Experts of a small language model: 48 experts in each of 13 layers, 3 picks a token.
Below are experts of layer 8 (counted from 0) of a mixture-of-experts language model. Rows are named router (the router's row for the expert), up (a neuron's input weights, with its number) and show model dimensions 0-255. Each number is 200 + 30 x the weight over its row's rms, rounded and kept within 0 to 999.
After each expert's rows: "gets" lists some tokens that make up at least twice as much of what it gets as of all text. This comes from a sample of Wikipedia text that the model never trained on. Tokens count by the router's weight.

# expert 4
router,209,227,176,198,188,198,179,219,187,164,162,151,215,175,216,243,207,243,209,172,203,205,172,159,178,133,179,234,197,193,212,142,166,218,155,204,226,275,159,229,187,204,212,194,205,188,222,168,162,212,207,225,164,147,150,196,187,94,237,156,203,199,218,181,262,217,241,153,188,220,228,196,209,180,238,230,144,193,200,258,184,243,190,186,168,258,149,240,202,215,185,240,183,143,217,160,194,201,187,236,233,138,178,199,143,222,186,237,221,205,193,208,162,228,221,278,189,244,268,159,233,176,215,186,157,173,210,176,183,213,248,246,159,250,182,225,198,180,176,168,204,197,198,231,187,208,181,183,162,171,244,224,161,162,220,242,188,178,200,232,215,212,188,163,210,158,201,184,180,148,174,177,199,203,184,198,197,157,214,234,237,244,225,222,182,191,215,206,235,225,204,158,224,206,224,262,268,188,170,186,173,156,202,217,192,205,204,248,175,180,219,215,205,224,178,183,277,205,196,214,204,189,199,190,237,217,190,217,196,203,159,216,183,178,205,181,231,202,242,194,225,187,141,213,174,185,192,177,169,139,213,214,175,168,173,184
up0,229,181,184,161,187,119,204,164,213,205,215,187,193,249,232,201,133,186,196,196,218,201,227,262,241,183,216,225,172,144,220,181,230,217,202,137,171,212,204,232,220,176,255,202,216,166,170,151,216,231,214,216,206,166,226,194,258,227,219,179,223,220,186,162,201,244,220,224,169,201,255,171,198,221,236,200,226,179,215,175,180,181,187,187,211,188,176,202,142,235,115,161,162,199,248,219,210,252,232,136,268,177,176,196,207,218,182,173,224,169,211,201,170,174,164,208,218,155,204,214,198,218,210,153,163,241,257,218,204,142,182,200,195,155,167,217,198,230,144,185,182,133,171,183,158,259,228,168,122,182,205,215,187,211,221,180,158,220,262,250,201,222,240,213,202,214,216,212,253,220,216,263,241,137,213,259,187,236,233,229,180,183,229,213,163,193,223,180,243,217,155,219,191,181,223,192,225,194,184,148,229,249,218,213,210,205,212,231,198,193,222,197,178,226,222,156,221,181,234,223,195,192,211,187,218,196,185,201,192,198,217,183,233,166,242,150,237,226,175,193,199,150,195,164,190,169,195,222,180,214,170,194,183,179,227,239
gets: " in", " by", " with", " on", " at", " from"

# expert 5
router,195,203,173,249,270,174,199,181,189,159,187,142,240,162,188,223,214,227,217,146,154,185,210,179,209,194,195,221,195,208,223,133,169,169,208,179,240,209,184,178,185,188,144,179,210,169,207,147,164,185,231,216,192,177,143,206,183,209,209,181,154,264,177,199,193,256,192,177,207,151,220,119,201,181,242,200,165,215,198,210,157,237,198,186,172,247,213,135,187,235,240,236,208,178,202,152,197,165,174,201,206,179,206,160,177,169,137,227,184,239,216,205,173,259,178,218,165,254,230,219,204,176,251,157,224,184,204,168,186,230,218,205,192,210,192,234,180,195,187,186,156,265,183,210,195,225,177,240,169,149,225,230,188,189,158,217,252,208,194,188,246,197,205,184,214,140,202,194,212,185,172,191,221,194,189,241,190,163,238,219,220,259,215,144,196,173,192,171,284,211,245,190,217,251,214,232,222,176,188,191,192,190,210,270,204,206,183,198,204,181,233,209,166,156,255,162,206,223,229,203,202,196,193,175,260,219,204,228,157,266,171,185,192,164,175,210,163,250,184,178,190,133,162,222,154,207,175,203,187,215,183,250,190,222,201,217
up0,178,243,183,239,188,162,213,161,233,207,238,188,221,264,174,245,221,246,197,189,183,167,206,231,213,161,202,215,184,205,195,185,203,153,225,245,198,199,209,241,227,202,214,257,160,232,187,110,194,225,196,230,200,194,187,180,209,156,212,215,224,215,233,203,152,199,189,231,214,216,206,193,151,179,192,194,263,190,103,198,205,197,157,235,100,154,167,163,229,227,144,200,187,227,214,203,230,203,254,194,191,189,249,213,252,176,159,209,181,179,224,197,180,223,192,178,123,222,180,194,207,123,204,243,205,243,256,168,164,224,197,197,183,197,157,227,198,192,197,199,193,214,263,223,132,223,162,191,194,166,257,213,190,162,196,191,159,180,209,202,242,257,212,214,165,171,230,247,152,185,178,191,213,237,152,215,211,201,150,214,196,226,211,241,209,182,191,210,233,197,166,195,228,166,178,227,234,155,224,181,186,219,192,198,193,157,239,203,210,206,268,184,174,213,213,164,228,224,189,210,210,211,217,203,167,156,198,181,195,178,169,246,180,172,171,227,160,216,189,148,233,226,205,232,232,203,192,208,214,159,193,144,156,177,168,207
gets: ".", "\n", "s.", ").", "\".", "ed."

# expert 21
router,224,148,193,246,222,138,162,162,265,173,178,184,226,166,185,216,259,230,223,217,270,205,160,205,207,205,211,238,186,167,261,156,200,130,198,190,216,215,135,142,201,180,179,177,214,175,180,183,214,211,186,222,250,199,197,200,169,164,208,184,220,265,216,206,190,223,193,145,202,167,158,189,159,171,223,226,187,193,161,222,191,237,219,229,170,208,151,157,194,201,205,211,225,214,221,220,196,152,181,202,229,192,168,195,193,219,194,227,212,233,215,217,188,234,221,237,158,185,206,173,202,239,214,185,196,177,163,205,145,222,185,170,213,196,98,226,164,212,217,143,226,190,185,238,199,233,233,217,178,185,240,187,190,184,106,225,210,189,168,222,232,219,140,210,222,163,160,188,142,188,117,198,212,183,185,259,195,171,184,235,222,247,239,163,194,169,215,201,218,211,224,229,239,211,240,184,213,179,196,179,216,182,208,190,174,198,189,247,178,168,230,249,218,197,245,176,227,201,202,272,206,228,205,175,227,225,180,246,202,199,185,179,136,205,192,213,236,192,266,198,167,161,201,182,191,192,186,241,190,180,235,215,181,163,172,234
up0,158,190,139,214,207,205,220,139,236,233,188,199,147,244,214,172,173,237,171,231,181,219,212,193,162,166,152,223,191,140,200,202,228,160,149,279,196,217,195,244,207,212,180,252,172,239,263,242,219,220,171,187,207,154,159,172,213,214,149,192,153,182,158,187,189,207,181,207,199,206,172,236,232,163,217,203,231,238,172,221,179,193,184,286,197,220,217,152,249,201,194,193,175,278,239,224,194,217,229,239,224,183,197,216,186,197,205,220,113,169,198,232,224,195,187,185,181,229,205,212,210,230,227,189,181,171,204,192,163,184,216,164,227,191,177,258,184,213,236,252,138,242,200,191,145,217,198,199,183,192,179,185,190,218,223,236,206,206,225,221,173,220,184,247,189,218,217,194,182,186,195,191,191,228,192,209,199,182,157,182,162,197,226,168,248,183,181,193,194,171,218,184,247,213,134,235,227,209,231,180,194,240,180,196,219,190,190,210,171,153,198,160,195,196,205,223,213,189,191,198,145,236,133,200,119,181,211,230,126,182,146,203,186,217,187,159,178,211,254,176,197,181,169,202,168,149,254,233,271,217,172,179,190,178,200,214
gets: " the", " other", " such", " that", " this", " both"

# expert 29
router,210,195,181,232,202,181,189,265,202,187,190,175,258,186,163,231,187,271,224,174,236,210,206,159,202,215,199,201,192,194,213,99,167,180,188,185,213,193,148,190,201,196,129,227,194,181,160,145,164,207,217,216,206,152,193,255,220,180,232,175,192,190,194,217,194,209,192,205,232,207,195,158,163,176,222,240,212,214,207,245,196,237,167,163,92,203,169,156,219,195,222,172,223,182,229,168,184,197,207,229,205,199,179,184,149,159,228,227,175,233,196,228,183,229,203,219,203,267,191,206,179,217,255,188,196,163,176,198,130,201,215,294,204,215,166,242,204,176,181,201,244,237,141,221,235,185,195,207,178,144,216,213,197,207,167,220,233,214,187,202,192,206,160,209,225,172,177,241,196,202,181,144,182,179,146,211,191,195,233,218,217,222,210,174,203,187,234,199,245,205,197,205,226,209,223,178,226,170,211,193,161,197,217,225,182,178,148,204,184,184,213,206,185,172,212,179,226,204,221,205,204,188,228,203,293,206,159,227,190,314,162,197,240,158,220,190,196,223,184,197,204,122,161,184,150,156,219,190,201,198,168,195,147,175,210,246
up0,207,186,204,167,190,219,175,213,185,193,179,182,238,183,199,146,190,204,162,178,230,166,178,187,213,214,238,174,188,155,207,195,228,208,255,200,154,169,143,183,236,195,169,162,212,171,242,244,205,149,229,216,232,236,203,194,218,188,209,166,165,201,188,201,193,220,181,223,219,218,241,220,190,170,164,252,216,234,191,236,207,191,219,217,234,199,203,167,186,200,249,178,197,178,155,194,272,185,168,226,243,223,264,139,188,205,185,197,225,147,232,185,217,221,155,249,205,149,199,203,227,167,173,205,161,152,187,145,210,238,215,238,211,147,262,208,229,166,176,186,266,189,147,256,177,167,216,198,223,221,212,173,181,223,241,175,168,152,164,217,214,229,161,183,189,166,174,144,226,190,204,185,214,207,172,166,241,281,206,231,212,189,175,197,193,218,185,180,225,209,145,183,216,201,208,159,186,179,201,201,229,274,190,251,208,257,155,200,152,140,231,244,196,226,175,195,195,186,185,212,193,163,206,234,190,215,177,185,163,180,237,198,195,193,151,163,229,165,182,202,277,197,192,264,243,193,202,270,171,199,207,241,194,152,190,213
gets: "\n", ".", "s.", ").", "\n ", "\"."

# expert 44
router,207,222,199,213,240,177,202,224,237,222,190,189,219,202,161,225,170,184,203,176,185,192,191,221,183,180,183,259,196,203,221,135,233,178,210,183,228,195,199,120,205,187,150,189,225,165,223,139,167,174,183,226,204,201,157,238,238,197,210,127,177,194,212,200,215,254,156,189,243,183,210,194,166,161,207,271,193,181,198,213,202,248,162,156,127,225,205,159,176,173,204,191,214,219,194,175,175,217,183,200,286,230,182,202,158,228,212,229,150,255,161,234,218,217,188,208,147,237,210,181,215,204,201,191,189,185,187,202,171,230,258,200,186,217,227,216,193,184,194,190,193,217,134,262,240,184,255,205,181,171,206,201,200,176,190,197,264,210,202,187,228,209,176,187,219,197,179,195,164,194,197,122,175,213,173,217,200,146,231,199,225,280,230,144,183,199,201,191,267,227,217,180,230,173,199,178,240,211,207,202,128,220,208,218,191,189,183,166,201,204,202,227,202,274,241,155,200,200,212,195,166,208,208,167,273,215,219,275,202,220,165,167,197,167,202,210,223,214,209,208,185,113,179,203,153,210,185,185,226,157,230,232,174,151,222,196
up0,184,194,196,176,162,248,165,183,216,204,264,169,215,198,182,196,206,223,237,170,243,230,168,193,225,140,196,201,227,200,224,224,203,179,221,229,148,226,238,168,223,272,278,198,255,183,238,200,230,127,196,187,215,210,230,188,223,202,205,205,164,250,206,214,230,306,237,197,158,207,192,242,180,226,207,232,201,232,225,202,187,179,234,162,222,206,239,209,203,274,255,180,210,257,200,218,141,201,226,182,160,223,214,207,189,195,224,188,184,154,247,185,230,215,148,228,203,215,186,194,236,159,193,200,211,164,243,158,149,183,157,223,225,181,208,236,192,223,150,216,171,194,202,166,184,250,223,173,236,205,241,185,239,181,194,232,185,224,180,212,222,182,209,254,201,184,245,209,197,134,191,173,210,209,228,220,212,176,177,174,208,175,189,148,202,197,167,223,243,206,243,142,243,188,208,187,221,139,186,189,189,181,174,187,257,201,217,150,218,236,266,205,222,190,216,192,220,210,178,192,254,236,214,167,138,184,218,161,197,215,208,229,204,166,179,223,203,248,178,187,142,196,197,194,141,239,246,210,215,179,215,212,194,202,237,200
gets: "\n", "==", "===", "\n ", "\n\n", "===="

# expert 6
router,190,299,177,233,219,146,187,199,194,167,199,170,187,146,174,209,165,220,197,244,203,200,238,169,168,175,227,224,207,200,200,120,235,173,159,163,221,198,210,169,183,170,159,246,267,182,211,185,165,205,201,196,196,176,227,219,183,188,213,204,215,181,268,223,261,225,139,175,213,215,207,216,174,168,219,243,175,165,234,178,193,220,195,176,177,213,167,149,188,239,221,230,245,198,208,204,193,160,193,210,213,214,156,194,201,188,207,222,252,272,192,223,158,239,176,199,174,188,179,198,228,253,185,194,201,194,186,98,155,195,202,178,201,241,159,205,200,139,239,198,241,225,188,238,222,253,222,240,175,163,187,217,195,208,182,228,220,199,166,244,231,207,180,231,222,152,158,181,177,177,226,182,164,225,197,216,195,201,211,211,153,261,213,203,193,197,184,186,177,239,217,174,229,242,208,192,207,185,171,187,161,188,239,245,193,208,204,197,233,202,252,201,204,173,229,125,229,235,195,240,226,214,239,179,241,235,197,233,162,277,186,208,227,213,272,205,182,179,214,191,152,194,176,184,169,185,180,229,190,197,216,227,177,138,160,173
up0,236,230,192,222,174,250,221,245,197,198,192,203,199,216,190,188,201,230,176,214,276,269,222,220,193,179,242,193,239,256,165,249,195,194,254,198,193,229,163,205,147,205,101,207,273,231,201,148,202,234,215,229,191,160,197,259,208,149,204,185,264,215,221,181,174,269,183,179,234,199,193,161,213,165,224,187,246,179,210,198,194,160,216,271,222,229,190,151,152,218,276,216,173,181,183,225,194,228,259,185,186,199,215,161,174,217,209,180,213,196,189,196,212,202,209,200,198,229,236,170,190,172,211,203,164,211,226,234,228,178,202,161,248,165,221,190,189,223,180,224,214,224,221,257,189,216,134,227,193,234,177,182,195,192,186,151,181,220,186,177,161,293,194,203,217,150,184,183,186,205,198,160,179,195,237,208,229,173,236,217,157,235,252,158,173,178,211,171,228,179,202,206,239,194,170,186,144,218,218,187,191,189,182,175,219,179,243,201,206,206,186,203,196,180,267,202,153,188,177,191,142,219,176,264,197,224,204,201,233,202,212,209,238,193,214,167,206,190,219,239,231,256,224,140,183,169,196,193,203,233,199,221,248,193,167,200
gets: " ==", " =", "===", "==", " ===", " years"